config.toml
n_layer = 8
d_model = 160
n_experts = 128
experts_per_token = 2
d_expert = 96
d_shared_expert = 128
activation = "geglu"
moe_layers = [0, 1, 2, 3, 4, 5, 6, 7]
router_score = "sigmoid"
normalize_top_k = true
routed_scale = 1.0
balance_loss = 0.00166
balance_bias = true
n_groups = 4
groups_per_token = 1
shared_expert_gate = true
init_std_router = 0.0225
lr_router = 0.000861
n_head = 2
n_kv_head = 2
head_dim = 64
vocab_size = 8919
norm = "rmsnorm"
norm_place = "pre"
norm_eps = 1e-05
positions = "rope"
rope_base = 10000.0
rope_fraction = 1.0
qk_norm = false
attn_scale = 0.125
tie_embeddings = false
parallel_block = false
init = "uniform"
init_std_qkv = 0.0404
init_std_o = 0.0
init_std_up = 0.0404
init_std_down = 0.0
optimizer = "soap_variant"
lr = 0.00549
beta1 = 0.95
beta2 = 0.99
weight_decay = 0.026
lr_head = 0.0139
grad_clip = 1.0
warmup_steps = 200
schedule = "wsd"
decay_fraction = 0.868
decay_shape = "linear"
final_lr_fraction = 0.0
batch_tokens = 131072
seq_len = 384
doc_mask = true
z_loss = 1e-05
train_tokens = 575100000
steps = 4388
dataset = "wikipedia_en"
Below are experts of layer 4 (counted from 0) of a mixture-of-experts language model. Rows are named router (the router's row for the expert), gate (a neuron's input weights, with its number), up (a neuron's input weights, with its number), down (a neuron's output weights, with its number) and show model dimensions 0-79. Each number is 50 + 10 x the weight over its row's rms, rounded and kept within 0 to 99.
After each expert's rows: a language model's description of what the expert responds to. This comes from a sample of Wikipedia text that the model never trained on.

# expert 34
router:52 48 49 57 61 40 45 70 50 43 42 42 56 44 58 46 68 55 59 59 52 54 71 72 54 35 32 52 64 71 32 50 68 57 47 41 46 58 62 54 55 53 50 63 46 52 46 54 54 52 41 45 58 43 39 60 60 63 52 64 34 56 55 60 55 63 57 57 61 38 63 48 42 42 56 32 52 49 42 66
gate0:58 47 50 50 50 56 56 52 59 51 34 36 51 62 59 50 45 40 46 63 61 58 55 53 45 46 38 45 73 54 42 41 64 50 56 50 32 55 51 35 55 47 51 47 50 42 57 46 37 54 43 48 57 42 51 64 46 58 54 62 46 54 42 60 72 53 40 43 46 59 44 62 35 52 64 47 61 44 37 48
up0:72 48 35 25 69 40 46 33 46 62 61 38 52 44 55 67 34 62 50 53 61 58 61 47 40 52 43 50 52 57 54 52 42 43 36 57 32 56 40 38 48 53 57 60 71 55 53 68 50 56 61 49 53 43 48 55 52 39 51 50 40 65 65 51 59 58 47 57 64 33 42 47 50 46 48 50 46 64 48 49
down0:50 61 36 56 61 48 67 44 55 52 48 65 58 46 61 53 63 59 44 33 43 47 52 57 48 58 27 44 57 62 63 52 48 47 52 45 37 44 44 42 64 46 42 54 63 31 46 55 64 42 50 66 42 47 48 40 44 39 47 54 48 51 51 59 47 62 38 58 44 59 45 51 43 76 37 40 52 44 42 46
What it handles: Citation years and word fragments. Mid-word pieces like it in capitulation and legitimize, year prefixes 201/202 in citations like (2012), and odd byte fragments.

# expert 30
router:44 47 44 52 47 45 44 57 52 34 29 41 57 57 70 27 81 44 41 52 34 62 50 52 48 52 52 58 49 71 69 44 47 37 59 46 59 54 61 52 39 34 58 62 48 47 44 43 57 46 55 49 42 51 39 54 48 53 53 43 36 31 66 52 48 52 44 33 63 45 68 54 44 41 52 50 41 60 56 39
gate4:47 58 51 48 49 55 58 53 41 34 35 66 43 42 61 35 42 50 75 50 56 63 54 42 53 50 80 55 47 42 52 46 46 45 70 61 50 49 47 53 44 41 39 50 44 30 46 31 63 51 46 60 57 34 50 59 56 63 35 59 60 58 67 63 37 42 45 34 65 47 64 49 66 55 62 56 41 46 53 52
up4:41 53 63 56 62 58 58 65 57 52 59 58 43 52 40 48 57 50 39 46 45 44 43 50 42 58 53 46 41 37 59 39 53 59 57 55 41 49 42 48 44 35 36 57 46 33 32 45 66 47 38 48 53 42 42 41 33 43 40 48 76 55 51 46 45 30 71 69 55 49 55 48 44 59 68 44 63 61 43 52
down4:47 63 45 50 56 43 35 38 45 52 31 60 33 67 57 43 45 40 43 64 39 64 43 48 64 50 38 40 77 68 57 56 38 36 39 46 71 62 50 45 58 52 38 47 50 36 57 67 33 53 60 42 53 49 52 43 53 52 43 51 51 56 45 68 52 37 54 34 35 41 64 59 40 57 48 68 41 50 38 55
What it handles: Wars and championships. Head nouns of titled events and institutions after a modifier, such as World War II, World Rally Championship, MLS Cup, Air Force.

# expert 8
router:49 56 39 42 42 48 44 58 42 46 46 46 60 50 63 48 66 30 60 55 41 66 55 64 52 52 61 42 69 52 58 51 45 52 55 46 58 60 52 64 44 47 58 57 57 45 35 55 52 59 55 55 56 36 55 44 42 73 49 44 29 52 54 56 42 62 42 49 57 32 55 41 35 44 42 42 49 48 37 35
gate4:56 64 46 61 54 43 58 54 36 38 60 36 63 47 44 46 51 47 59 56 37 70 51 48 53 33 41 36 69 55 63 43 34 44 53 41 58 29 49 43 64 48 60 43 66 55 54 48 53 70 56 47 49 47 58 54 62 65 41 46 54 56 54 54 64 48 66 66 74 63 39 60 60 37 58 66 39 27 53 52
up4:59 54 30 67 56 56 50 60 41 38 44 43 49 51 55 36 31 50 55 64 37 58 56 52 30 42 54 44 51 52 53 60 52 37 52 44 51 40 36 45 57 56 52 37 66 62 57 55 68 49 56 54 51 36 53 55 55 57 49 66 48 53 31 47 38 56 42 68 54 38 40 37 53 46 63 58 47 40 31 37
down4:50 30 52 55 41 68 65 62 43 57 48 40 36 50 38 44 41 53 38 43 57 60 54 54 42 41 36 46 48 52 40 38 55 43 48 35 45 47 46 41 48 70 35 33 55 52 46 47 57 48 64 60 49 35 56 55 33 48 54 53 58 31 70 44 40 37 55 72 48 49 41 46 58 48 42 41 48 46 67 42
What it handles: Head nouns after determiners. Common nouns right after the, this or his naming the article's subject, such as city, film, village, club, condition, exhibition.

# expert 20
router:33 54 40 38 41 51 56 52 30 44 36 33 44 35 53 36 43 46 62 54 43 68 69 63 46 42 57 50 68 49 63 43 67 51 59 37 50 61 74 57 35 42 65 55 51 67 39 45 55 64 51 58 37 38 44 57 66 75 55 43 43 27 66 59 52 55 46 46 58 50 49 45 52 43 47 24 55 59 42 63
gate0:28 61 57 36 41 55 61 49 62 56 41 48 28 51 56 49 46 53 49 37 41 60 45 65 50 53 56 49 36 35 43 39 26 56 44 47 38 39 39 51 59 43 67 45 51 52 37 58 63 61 56 48 50 59 50 57 23 59 68 56 56 47 74 56 47 46 52 62 40 44 58 43 41 54 64 50 48 59 22 43
up0:65 55 62 67 63 50 71 58 47 54 53 56 55 54 38 49 55 40 54 49 50 62 52 65 33 46 60 41 60 47 51 59 62 48 54 65 79 62 48 53 52 38 62 73 60 36 49 39 38 56 44 42 55 52 57 50 49 62 28 48 44 49 33 64 41 55 59 71 59 47 62 50 71 75 69 50 43 65 49 52
down0:50 44 40 41 40 63 59 49 53 54 62 45 55 69 60 37 57 59 49 53 41 33 62 43 53 57 69 57 62 55 54 30 49 62 48 51 58 47 62 37 46 44 54 47 35 58 52 48 51 60 70 47 53 47 51 34 63 26 65 46 51 52 66 60 55 43 45 39 38 40 47 44 53 45 41 64 62 47 72 41
What it handles: Definite article the. The word the or The starting noun phrases after prepositions or periods, plus its, their and given names like William.

# expert 53
router:41 42 54 52 50 48 54 54 42 48 42 42 38 44 63 44 66 50 60 63 39 64 58 53 54 45 55 58 65 59 49 31 42 43 54 38 50 65 54 66 42 49 50 54 56 34 45 45 50 53 52 58 55 29 48 56 52 57 48 48 35 48 56 55 38 50 52 59 62 45 72 49 40 38 53 42 42 62 58 41
gate0:47 66 34 42 45 45 65 62 43 57 49 46 41 55 42 54 56 44 40 56 50 48 51 73 60 41 58 54 61 41 66 42 43 37 45 40 49 55 63 57 52 52 33 44 37 45 70 32 54 58 69 51 48 61 35 58 43 50 42 42 63 49 71 45 57 50 44 60 62 50 43 54 51 57 55 34 69 63 50 52
up0:59 53 66 68 50 45 53 46 58 55 62 47 61 56 37 57 32 43 65 49 45 50 63 47 74 44 45 43 73 37 43 61 48 63 54 39 50 53 61 55 52 61 54 63 40 31 42 37 45 31 53 62 43 52 43 50 32 53 54 30 51 68 50 50 58 43 34 46 51 68 63 52 56 49 49 50 44 47 53 65
down0:53 53 53 52 52 46 51 50 49 49 57 41 42 27 45 61 50 37 49 47 46 56 47 53 50 39 67 64 62 60 52 46 46 56 66 48 68 59 46 53 50 49 44 62 27 43 46 47 51 48 30 64 61 50 37 61 46 59 41 49 50 62 28 56 48 46 54 28 53 53 57 56 69 54 56 75 46 47 48 54
What it handles: Year first digits. First three digits of years like 199, 201, 202, starting dates in lists, tables, births and seasons: 1994, 2026, (born 1960).

# expert 40
router:54 58 31 49 50 63 42 54 38 57 35 39 50 48 75 52 50 35 48 60 44 74 66 56 51 34 53 50 52 49 53 45 54 49 61 49 51 65 72 55 47 28 49 68 38 44 43 51 55 60 52 51 52 45 45 51 58 67 57 50 54 42 49 41 37 48 45 53 39 47 60 36 40 50 43 35 53 63 40 52
gate0:46 53 50 32 44 69 37 41 58 44 52 62 39 46 34 51 48 35 67 46 45 56 56 48 43 40 62 44 59 52 75 49 33 63 46 36 50 41 54 54 59 55 55 44 45 74 62 53 48 47 57 40 46 36 49 61 65 62 74 44 48 44 48 52 48 51 50 41 36 46 61 38 56 35 36 46 71 52 52 27
up0:62 51 37 53 56 62 57 69 46 43 41 61 45 60 47 56 50 53 49 63 52 55 45 54 44 44 50 56 50 48 34 55 43 54 62 32 49 57 44 87 46 57 44 52 49 53 56 51 33 47 57 54 59 35 53 39 47 45 46 41 37 55 47 49 42 53 56 43 48 44 51 57 59 40 55 61 50 65 35 40
down0:20 69 60 62 50 54 57 53 58 58 65 46 38 50 41 62 56 46 54 52 35 52 57 46 36 56 62 59 44 43 52 33 64 62 52 63 59 33 37 42 52 58 70 60 51 43 27 35 45 38 40 53 31 45 67 62 49 60 51 44 50 37 49 57 60 53 43 47 44 53 51 39 53 46 56 42 53 60 60 38
What it handles: Clause-opening function words. Conjunctions, relative words and subject pronouns starting a clause, such as that, which, it, but, where, However, although.

# expert 39
router:33 35 50 50 47 47 47 59 47 43 46 35 42 43 63 48 65 38 62 39 52 68 50 61 45 40 48 41 49 57 63 39 47 39 56 46 54 51 63 61 28 39 44 74 62 44 44 48 54 55 51 64 48 38 45 50 50 49 65 55 31 41 51 54 64 55 43 37 66 44 63 45 35 46 48 40 53 55 53 39
gate0:40 38 43 53 45 50 63 35 31 37 53 44 52 54 39 43 58 40 44 37 45 67 46 46 57 62 36 63 79 51 56 36 52 47 53 55 51 48 39 67 42 55 39 56 57 38 43 61 30 53 69 46 56 48 43 67 61 73 40 44 59 38 48 49 45 50 46 40 47 50 45 53 44 53 46 32 44 36 41 56
up0:62 68 56 45 54 47 41 53 64 58 56 63 52 42 53 46 33 71 45 57 55 37 58 38 58 40 55 35 41 62 55 52 48 61 52 46 48 65 55 25 55 38 57 33 48 63 55 52 60 56 40 47 45 55 65 43 55 37 43 57 46 46 51 47 56 35 51 58 49 28 46 61 69 53 38 72 62 61 50 43
down0:56 52 52 61 54 50 57 53 66 55 69 62 56 48 20 36 49 55 58 48 57 55 77 56 52 49 45 31 47 54 56 45 47 37 56 39 44 55 46 50 49 52 46 55 44 65 58 37 44 47 60 57 39 48 44 54 49 52 43 52 31 37 44 44 57 51 61 55 62 58 61 46 68 56 36 45 32 54 40 41
What it handles: Compass directions. Direction words in place names and route descriptions, such as North, South Carolina, New South Wales, extended west, northwest corner.

# expert 56
router:34 31 64 44 51 48 44 49 48 46 40 40 44 29 59 41 52 30 67 43 49 56 63 59 43 65 48 56 58 64 38 39 52 46 63 36 50 55 60 48 40 45 66 73 52 32 44 34 62 48 56 55 36 38 47 51 52 50 43 49 61 39 47 59 64 42 40 60 55 28 58 44 48 27 55 43 52 69 45 60
gate0:59 59 39 55 45 47 52 45 30 54 25 49 51 39 37 30 50 63 44 56 60 62 52 45 49 59 48 54 47 73 40 54 35 54 43 58 49 71 50 60 48 43 51 62 42 28 47 43 46 48 65 49 34 47 55 57 57 50 38 55 62 43 38 67 49 41 43 43 42 45 56 58 50 35 56 37 64 38 40 52
up0:33 31 54 46 67 57 55 61 63 44 49 61 59 51 40 70 63 33 70 44 59 73 58 58 46 36 42 45 43 46 47 55 46 50 56 40 62 45 41 45 39 62 48 52 58 78 49 49 58 46 38 59 40 56 44 51 27 47 49 51 54 58 64 44 54 78 48 71 39 56 48 41 47 55 58 59 40 58 69 48
down0:45 66 28 50 44 63 57 61 58 65 46 56 52 45 51 37 66 44 46 57 40 52 52 29 60 45 59 37 53 55 39 53 49 47 56 31 54 57 42 38 50 60 46 50 37 57 41 46 54 49 63 33 46 63 45 44 60 46 47 45 42 55 56 64 42 49 54 52 54 69 63 50 55 48 48 44 33 43 46 37
What it handles: Preposition in. The preposition in, plus across, throughout, outside, after verbs and participles before times or places, such as released in November.

# expert 44
router:41 53 53 34 45 48 43 64 34 43 41 59 60 39 58 50 62 47 34 54 41 53 48 58 64 34 56 59 63 58 40 54 49 40 45 48 53 58 53 40 48 52 62 71 49 46 35 33 52 47 55 45 62 36 56 52 72 64 60 45 36 52 57 41 70 68 39 40 67 50 73 42 35 34 55 46 59 39 40 49
gate0:43 76 45 55 52 73 35 56 59 34 35 57 52 45 49 28 64 63 51 55 42 56 46 49 42 44 43 61 63 32 59 41 50 53 49 48 59 53 28 60 39 65 46 47 70 33 36 49 60 45 48 47 48 54 56 46 36 42 35 53 49 51 56 52 63 45 45 39 62 52 40 53 52 51 39 57 63 52 61 49
up0:43 62 55 70 46 43 58 44 61 42 56 53 41 44 48 36 59 59 55 52 38 58 61 42 40 52 44 46 55 54 40 42 57 58 51 38 56 59 53 38 46 50 28 35 47 69 37 43 41 49 61 55 60 66 66 66 43 59 49 54 56 45 41 60 60 23 73 49 58 55 37 47 52 35 46 63 55 55 50 53
down0:53 22 51 55 45 62 50 50 43 43 39 57 54 44 44 78 58 63 52 70 62 60 61 50 51 72 59 54 49 57 51 48 44 64 26 49 70 49 59 58 45 50 43 59 36 51 58 45 62 61 61 34 54 53 40 40 60 52 59 53 52 53 34 51 73 34 53 54 32 48 47 42 55 49 44 48 57 39 43 52
What it handles: Copular and linking verbs. Forms of be and become after subjects such as It, he, which, such as was, is, were, became, remained, been.

# expert 36
router:42 40 45 45 29 39 52 51 40 45 35 39 46 42 55 43 41 46 63 50 50 62 68 55 49 47 44 38 65 47 54 40 68 39 60 45 38 65 47 43 25 47 67 66 52 47 32 38 61 61 48 67 36 38 42 62 61 64 58 54 30 38 74 55 33 52 55 60 58 52 61 51 47 28 41 36 46 48 45 52
gate0:45 42 49 59 55 67 49 41 45 44 53 46 60 48 46 69 53 43 61 62 46 54 60 44 39 41 45 39 69 38 57 50 63 39 42 47 56 47 53 54 42 52 41 43 41 59 58 61 50 59 65 42 63 35 44 62 57 53 37 40 55 34 59 46 57 51 56 49 55 34 65 39 52 47 52 51 38 51 41 40
up0:44 55 57 48 50 60 66 49 42 36 48 54 33 50 64 52 62 53 20 27 57 49 58 69 43 41 57 51 52 53 49 74 45 52 47 46 42 52 60 56 53 66 49 46 46 36 36 46 54 59 36 46 47 58 59 51 50 57 47 47 53 53 54 42 28 49 49 62 61 57 65 74 49 56 42 41 48 61 48 54
down0:51 39 49 52 50 48 55 34 60 39 45 63 44 42 55 57 61 57 43 44 60 46 43 44 43 44 62 43 62 64 58 45 31 59 35 53 45 50 31 56 74 56 44 48 47 58 74 43 28 37 42 63 54 56 40 35 63 48 45 40 67 42 48 52 82 45 66 47 33 63 57 49 42 32 51 42 40 51 59 44
What it handles: Definite article "the". "the" after a preposition in running prose, plus direction and rank adjectives like southern, western, main, original.

# expert 35
router:49 49 44 33 34 57 51 61 40 46 28 40 70 51 46 47 62 45 64 53 44 52 40 58 29 41 41 42 53 70 49 25 54 43 55 43 41 59 57 52 45 36 46 66 55 72 49 32 54 62 51 63 57 32 41 40 39 52 65 50 50 52 66 49 36 61 39 48 68 38 56 44 54 32 42 39 63 47 44 59
gate4:54 46 54 52 50 73 55 37 56 70 62 37 60 46 71 67 37 49 47 51 57 62 64 56 38 42 47 34 34 47 48 52 54 50 60 43 41 63 50 66 44 64 59 64 67 36 56 45 71 53 52 44 48 44 41 62 48 61 50 59 48 47 45 46 55 56 36 53 42 50 52 48 67 42 32 46 42 41 50 64
up4:64 36 40 47 24 54 54 62 44 44 44 31 53 49 65 37 57 53 72 53 47 42 41 45 40 53 45 32 59 53 61 65 51 60 43 67 57 51 48 47 55 37 38 56 41 55 66 58 44 43 38 38 28 23 48 43 58 26 53 47 54 50 46 39 57 67 62 38 48 49 54 58 52 53 41 56 60 45 56 32
down4:60 48 52 34 47 60 65 59 59 40 45 56 57 50 45 45 53 44 60 39 63 50 37 52 39 55 65 53 60 37 35 60 42 41 61 52 60 40 33 52 46 64 47 57 45 75 47 53 58 60 55 42 72 53 38 45 64 43 51 57 40 53 53 40 52 78 63 34 59 45 54 69 55 59 55 57 54 33 47 41
What it handles: Infinitive to. The word to, mostly infinitive or directional after verbs (had to find, approved to work), plus modals must, might, cannot, can.

# expert 25
router:45 45 46 55 47 44 57 57 59 55 50 39 61 36 69 33 65 41 45 47 47 65 54 52 45 38 55 54 57 61 57 37 48 53 49 39 47 58 68 46 44 53 69 53 55 43 36 39 45 57 36 60 48 52 38 61 48 50 57 42 48 54 72 46 67 42 61 48 45 34 55 40 44 50 45 35 51 42 54 56
gate0:53 42 54 48 58 52 51 51 64 52 52 45 50 28 26 52 55 55 48 56 34 85 37 41 34 43 26 37 59 37 52 47 55 65 60 53 68 53 57 54 51 51 47 49 71 42 39 58 56 56 55 41 40 53 55 52 60 56 32 57 46 37 51 53 48 55 49 40 58 39 44 62 33 42 41 58 43 54 51 55
up0:31 63 38 57 37 51 61 53 40 44 35 52 46 57 68 58 59 46 46 54 66 34 71 42 54 44 55 62 44 47 57 55 43 44 45 49 40 50 41 52 44 74 49 42 40 45 61 50 51 41 43 65 72 54 39 52 57 45 57 41 39 59 40 39 39 57 49 54 53 57 50 38 67 54 65 30 60 43 56 56
down0:51 53 45 48 61 32 61 51 59 60 48 31 41 53 66 52 33 45 48 55 52 57 73 52 51 50 44 28 50 54 67 35 37 64 46 61 49 53 46 64 54 50 41 45 58 41 53 67 39 40 58 50 49 52 40 47 60 59 60 55 51 42 50 47 48 52 43 53 60 52 57 43 59 60 60 58 47 59 42 73
What it handles: Numbers in tables. Digit pieces of statistics in tables and infoboxes, such as vote counts, percentages, elevations, scores and coordinates.

# expert 49
router:50 47 49 55 50 54 49 56 50 35 39 46 58 39 74 45 72 37 41 54 47 63 59 54 56 41 51 55 48 65 58 49 37 45 63 45 53 46 67 63 36 33 67 58 60 45 50 48 51 65 52 42 49 34 46 40 56 54 60 49 59 48 59 53 47 59 58 45 57 35 61 36 44 43 46 40 53 62 44 51
gate0:57 39 37 55 45 41 61 57 61 52 58 47 51 44 50 60 50 63 71 69 51 57 52 58 61 41 49 45 47 39 42 44 53 44 53 58 35 59 61 39 60 32 50 47 45 36 54 58 34 49 34 64 51 69 63 50 62 30 64 55 69 49 74 55 67 56 58 45 52 40 51 49 46 38 49 51 38 61 53 45
up0:48 70 56 44 42 55 41 59 38 58 50 53 43 38 38 36 50 48 58 60 50 50 32 43 61 52 52 42 55 50 36 39 55 48 52 63 62 46 46 57 59 54 63 66 49 55 38 72 49 59 35 32 42 51 53 42 46 55 35 33 44 56 44 60 32 40 37 29 49 56 45 44 51 51 43 48 56 45 42 49
down0:51 56 45 58 67 39 60 27 32 42 55 55 53 57 53 63 52 49 42 58 59 46 49 49 58 76 47 47 55 58 47 34 52 34 27 51 63 45 45 63 45 40 46 42 64 48 50 54 51 54 41 39 48 54 60 47 47 67 52 61 57 72 47 60 42 51 50 59 48 48 58 57 41 78 56 55 37 70 55 72
What it handles: Final digits of years. Last digit of a year written in prose, like 187-7 or 199-4 after "in" or "born", plus clause words such as which, although.

# expert 1
router:43 32 50 47 31 53 41 58 52 51 41 32 59 35 58 53 62 44 67 53 32 63 49 54 46 47 39 50 45 61 47 34 62 43 49 45 42 45 53 46 45 38 67 61 52 58 49 56 55 51 46 59 55 47 25 50 41 52 52 52 54 45 48 47 41 53 28 64 51 36 54 28 44 36 50 39 70 63 36 64
gate0:38 49 48 32 46 44 29 26 60 28 59 49 41 50 50 53 60 55 44 51 49 35 53 27 49 34 32 32 50 46 39 48 58 54 41 58 51 76 57 40 62 41 55 56 65 46 70 46 62 45 60 50 55 42 48 49 48 52 43 60 57 42 51 51 39 56 38 44 51 43 78 46 30 51 39 65 66 40 43 35
up0:52 48 50 52 55 54 63 63 44 76 36 47 66 64 42 33 39 47 52 47 50 67 46 59 51 53 69 59 52 54 60 61 45 51 52 45 37 25 41 56 49 55 39 44 45 52 41 60 40 47 47 46 49 58 54 53 61 47 58 25 46 59 62 46 57 36 65 57 57 39 26 70 56 40 52 55 25 55 64 47
down0:34 57 27 44 68 63 48 38 56 56 54 55 49 45 56 53 57 61 50 42 49 48 51 60 54 41 66 62 62 59 53 52 41 59 68 44 58 44 46 51 47 32 56 64 52 50 26 59 41 50 49 57 48 28 45 52 49 61 51 32 44 60 55 45 52 53 52 55 63 37 44 53 49 37 56 59 52 56 64 38
What it handles: Prepositions before phrases. Prepositions and linking words that open a noun phrase mid-sentence in prose, such as after, about, for, with, including.

# expert 38
router:24 47 48 54 45 56 36 49 50 61 38 50 57 29 46 54 57 58 38 59 55 63 52 65 53 43 47 35 63 53 43 34 52 50 46 43 51 51 53 61 29 63 53 59 61 36 48 44 57 68 37 68 57 44 31 62 52 59 56 51 54 52 51 51 57 59 61 47 58 34 48 39 28 40 47 40 64 53 53 55
gate0:58 33 45 51 67 60 50 53 55 47 43 42 53 47 55 46 40 61 37 48 42 50 58 55 63 67 47 42 39 15 45 54 45 38 54 58 48 41 41 57 47 44 49 61 45 32 53 39 49 61 49 56 57 56 49 58 30 74 55 44 61 40 62 52 44 54 35 49 44 54 46 33 25 58 46 50 39 44 56 46
up0:47 68 52 51 39 51 42 32 42 45 59 53 53 43 40 50 46 37 61 61 50 50 30 50 42 50 56 64 65 73 47 54 40 64 48 49 33 55 52 50 65 38 52 47 47 67 46 57 60 45 58 38 50 46 49 35 68 38 59 49 48 51 29 39 47 51 54 63 48 34 65 64 76 48 58 48 41 41 52 43
down0:48 45 34 50 42 26 46 42 66 23 41 62 68 43 56 53 72 54 60 56 42 60 39 54 50 46 65 43 59 51 35 72 46 52 50 41 56 33 59 40 38 69 43 46 50 45 42 52 59 66 54 61 45 40 50 53 49 53 38 41 57 29 42 48 23 51 45 39 56 53 52 38 42 39 49 67 52 43 51 54
What it handles: Degree and comparative words. Degree adverbs and comparatives after is/was/be, such as more, most, very, less, almost, approximately, often before than.

# expert 14
router:41 67 54 49 49 40 46 53 24 54 35 61 53 53 55 39 63 47 42 52 46 67 59 65 66 49 32 52 55 77 49 59 38 56 52 39 57 53 54 44 37 47 54 65 48 49 48 33 42 69 47 64 57 32 55 43 60 55 49 42 48 42 62 52 62 63 45 40 71 42 65 33 40 34 52 45 63 40 36 55
gate0:53 44 56 42 70 48 55 68 45 44 48 64 62 59 42 46 46 69 56 40 52 67 61 48 49 51 44 44 50 56 50 45 61 56 67 37 63 55 25 36 45 69 51 67 67 41 58 58 55 45 60 41 58 49 49 56 33 37 50 46 45 50 59 59 66 54 59 56 31 31 55 45 50 50 57 60 41 62 32 42
up0:43 55 47 59 35 60 51 51 50 50 65 49 48 55 43 46 51 64 51 42 60 17 36 37 82 35 47 25 56 53 38 61 58 41 44 45 52 34 26 52 29 47 43 58 65 47 40 47 53 60 26 58 62 55 48 50 41 70 45 46 54 61 41 39 55 52 56 64 25 35 52 36 49 49 49 47 26 56 43 42
down0:60 69 44 39 45 38 49 62 54 57 60 58 44 60 37 63 51 47 35 45 55 32 61 51 68 60 59 38 63 34 41 53 65 50 44 42 56 62 53 53 50 44 53 66 31 31 58 41 40 52 45 64 63 52 48 42 45 51 60 63 58 54 57 43 57 40 47 47 50 32 43 41 34 43 73 58 38 30 56 36
What it handles: Statistics and measurement context. Verbs, prepositions and units in demographic and geographic statistics, such as is, with, km, %, miles, above, as in "population is".

# expert 57
router:30 23 44 37 42 34 50 54 38 47 38 40 56 60 63 47 63 35 48 57 47 53 47 57 44 48 50 46 51 61 60 54 37 52 54 43 60 55 54 56 43 36 62 71 56 39 34 33 68 45 61 59 57 40 43 52 60 54 45 44 47 49 55 56 47 60 51 51 59 54 51 40 47 43 44 48 50 48 58 44
gate0:54 47 41 54 51 43 29 62 29 46 58 49 45 64 44 52 57 32 38 73 65 44 47 39 27 52 30 47 57 47 51 52 41 49 57 55 54 43 47 48 54 43 52 50 61 40 53 36 54 52 40 53 63 41 66 67 59 59 42 51 53 62 65 54 46 31 45 55 51 53 56 36 47 51 36 54 28 76 43 58
up0:39 41 44 56 53 62 53 49 47 49 51 39 50 68 44 48 50 48 55 71 63 40 47 47 39 54 35 41 54 45 59 54 50 72 47 40 53 47 59 46 44 49 55 55 67 23 56 39 39 53 52 41 61 59 44 55 44 50 29 44 44 61 69 50 31 42 43 54 56 53 53 29 43 57 38 53 47 74 45 65
down0:58 41 44 52 50 60 51 43 49 47 68 63 36 59 30 64 60 58 46 58 43 56 57 44 33 65 52 58 55 32 49 60 56 56 54 48 47 47 58 53 46 70 30 41 59 42 37 41 64 40 41 40 27 50 44 61 52 59 36 27 63 40 38 49 52 50 49 51 54 60 51 54 57 51 35 53 59 70 49 59
What it handles: Proper-name heads. Final words or suffixes completing proper names of places and organizations, such as County, River, National Park, Bharatiya Janata Party, Taiwanese.

# expert 17
router:46 28 49 61 41 45 57 47 51 32 40 36 58 29 60 46 72 48 62 50 46 47 51 47 42 41 47 51 56 50 57 41 50 35 66 44 46 50 60 51 35 43 58 53 58 50 49 54 55 68 62 45 61 34 49 57 59 49 57 55 43 42 56 61 48 54 58 50 54 29 72 49 46 43 53 44 58 66 37 42
gate4:51 43 37 63 51 59 49 43 38 35 53 43 45 41 63 58 54 66 69 28 64 57 70 60 51 49 29 78 62 54 47 55 43 53 47 47 51 47 47 54 47 53 34 43 32 54 60 35 53 57 44 51 65 43 56 48 62 51 55 47 57 35 52 47 44 53 52 43 45 36 55 38 66 34 41 53 51 58 52 22
up4:49 66 50 47 53 33 50 61 44 72 48 38 67 46 47 58 42 60 46 44 39 46 50 30 57 51 35 64 42 64 58 56 34 32 63 64 49 42 52 66 69 60 50 35 70 62 52 40 45 49 45 57 33 55 49 49 64 63 45 46 69 65 45 64 49 36 33 67 60 55 60 39 47 52 33 45 53 44 44 51
down4:44 40 43 49 46 52 52 63 54 51 51 51 58 62 67 58 54 45 36 44 56 52 41 49 47 54 43 51 54 34 36 44 52 45 29 50 39 46 48 45 55 55 39 46 44 64 23 47 52 60 42 68 61 58 60 64 54 43 52 43 33 53 49 48 32 36 27 43 45 67 37 66 42 55 45 53 40 31 50 38
What it handles: Year final digits. Final digits of years after a century prefix like 201 or 200, especially season ranges: 2004–05, 2014, (2001), plus th and century.

# expert 41
router:38 50 50 48 36 42 50 60 51 39 42 48 55 34 53 43 50 54 40 57 52 51 42 51 37 37 44 51 59 59 47 41 50 63 64 43 60 54 51 55 37 49 41 68 56 59 36 53 71 53 55 62 58 40 56 43 48 73 57 31 54 57 50 51 59 47 43 49 41 38 48 44 41 28 62 32 48 71 40 51
gate0:29 38 54 54 50 59 65 59 38 29 60 61 47 62 51 68 61 59 50 42 54 56 42 70 45 52 48 54 51 60 58 32 51 59 41 51 44 56 41 48 33 41 52 54 67 48 49 54 51 45 66 43 57 51 54 42 54 62 27 30 59 66 56 34 51 28 52 35 56 44 35 40 47 37 57 49 53 59 42 46
up0:52 43 51 24 42 59 44 61 28 39 49 67 46 41 49 69 46 55 50 50 50 56 46 49 35 36 57 46 47 61 57 50 38 57 52 45 49 52 44 54 48 48 48 66 46 54 49 56 55 48 72 56 46 63 51 36 53 65 36 40 55 62 63 38 57 39 42 35 41 61 39 51 37 40 40 40 62 49 45 47
down0:74 58 59 56 57 54 40 43 42 51 50 64 50 64 50 48 35 61 41 33 70 47 43 54 67 35 59 50 50 58 52 54 47 49 52 57 21 78 64 63 59 60 48 50 54 29 47 55 37 46 54 52 67 64 48 48 35 39 41 65 63 43 34 38 52 44 56 51 51 76 48 41 42 54 50 57 57 53 43 57
What it handles: Table and section headers. Header words in election and sports tables or section titles: Candidate, Votes, Turnout, Party, Total, Pos, History, Biography.

# expert 63
router:40 47 37 54 39 32 32 58 36 34 44 34 54 44 77 51 60 65 33 47 35 63 54 53 70 43 44 41 70 61 34 37 57 43 55 46 47 46 52 53 46 33 56 65 59 55 49 45 53 68 40 54 56 52 24 60 49 55 48 51 35 56 48 58 49 44 39 50 52 37 63 38 43 45 38 44 55 63 38 54
gate4:44 48 65 51 48 37 66 43 64 43 51 35 57 45 37 44 42 43 44 45 36 60 35 42 38 66 46 43 58 65 33 41 53 47 45 55 59 35 52 61 58 42 31 64 56 56 77 48 66 51 47 43 36 48 46 74 64 61 44 51 35 48 42 51 50 56 37 54 53 54 69 53 36 36 47 49 47 52 54 49
up4:52 52 34 47 38 61 51 58 46 49 53 60 53 40 59 72 59 59 60 60 54 59 62 56 58 40 55 60 44 48 36 52 33 51 61 41 51 48 47 27 50 57 66 38 47 48 36 44 37 55 52 53 62 49 51 40 30 41 51 41 75 50 62 59 46 55 53 42 43 43 30 39 51 63 47 64 53 35 43 51
down4:48 32 52 43 54 49 65 55 63 43 45 62 52 38 70 62 70 48 70 58 56 61 53 51 59 47 58 63 59 60 64 49 51 50 45 58 45 53 65 47 39 51 57 36 52 56 51 44 57 57 34 56 56 45 48 38 55 50 41 41 47 51 49 47 69 33 45 55 67 51 50 43 39 54 57 67 39 59 47 46
What it handles: Commas. Commas of all kinds, both clause-separating commas in prose and thousands separators or date commas in numbers, such as 5,316 and September 12, 1967.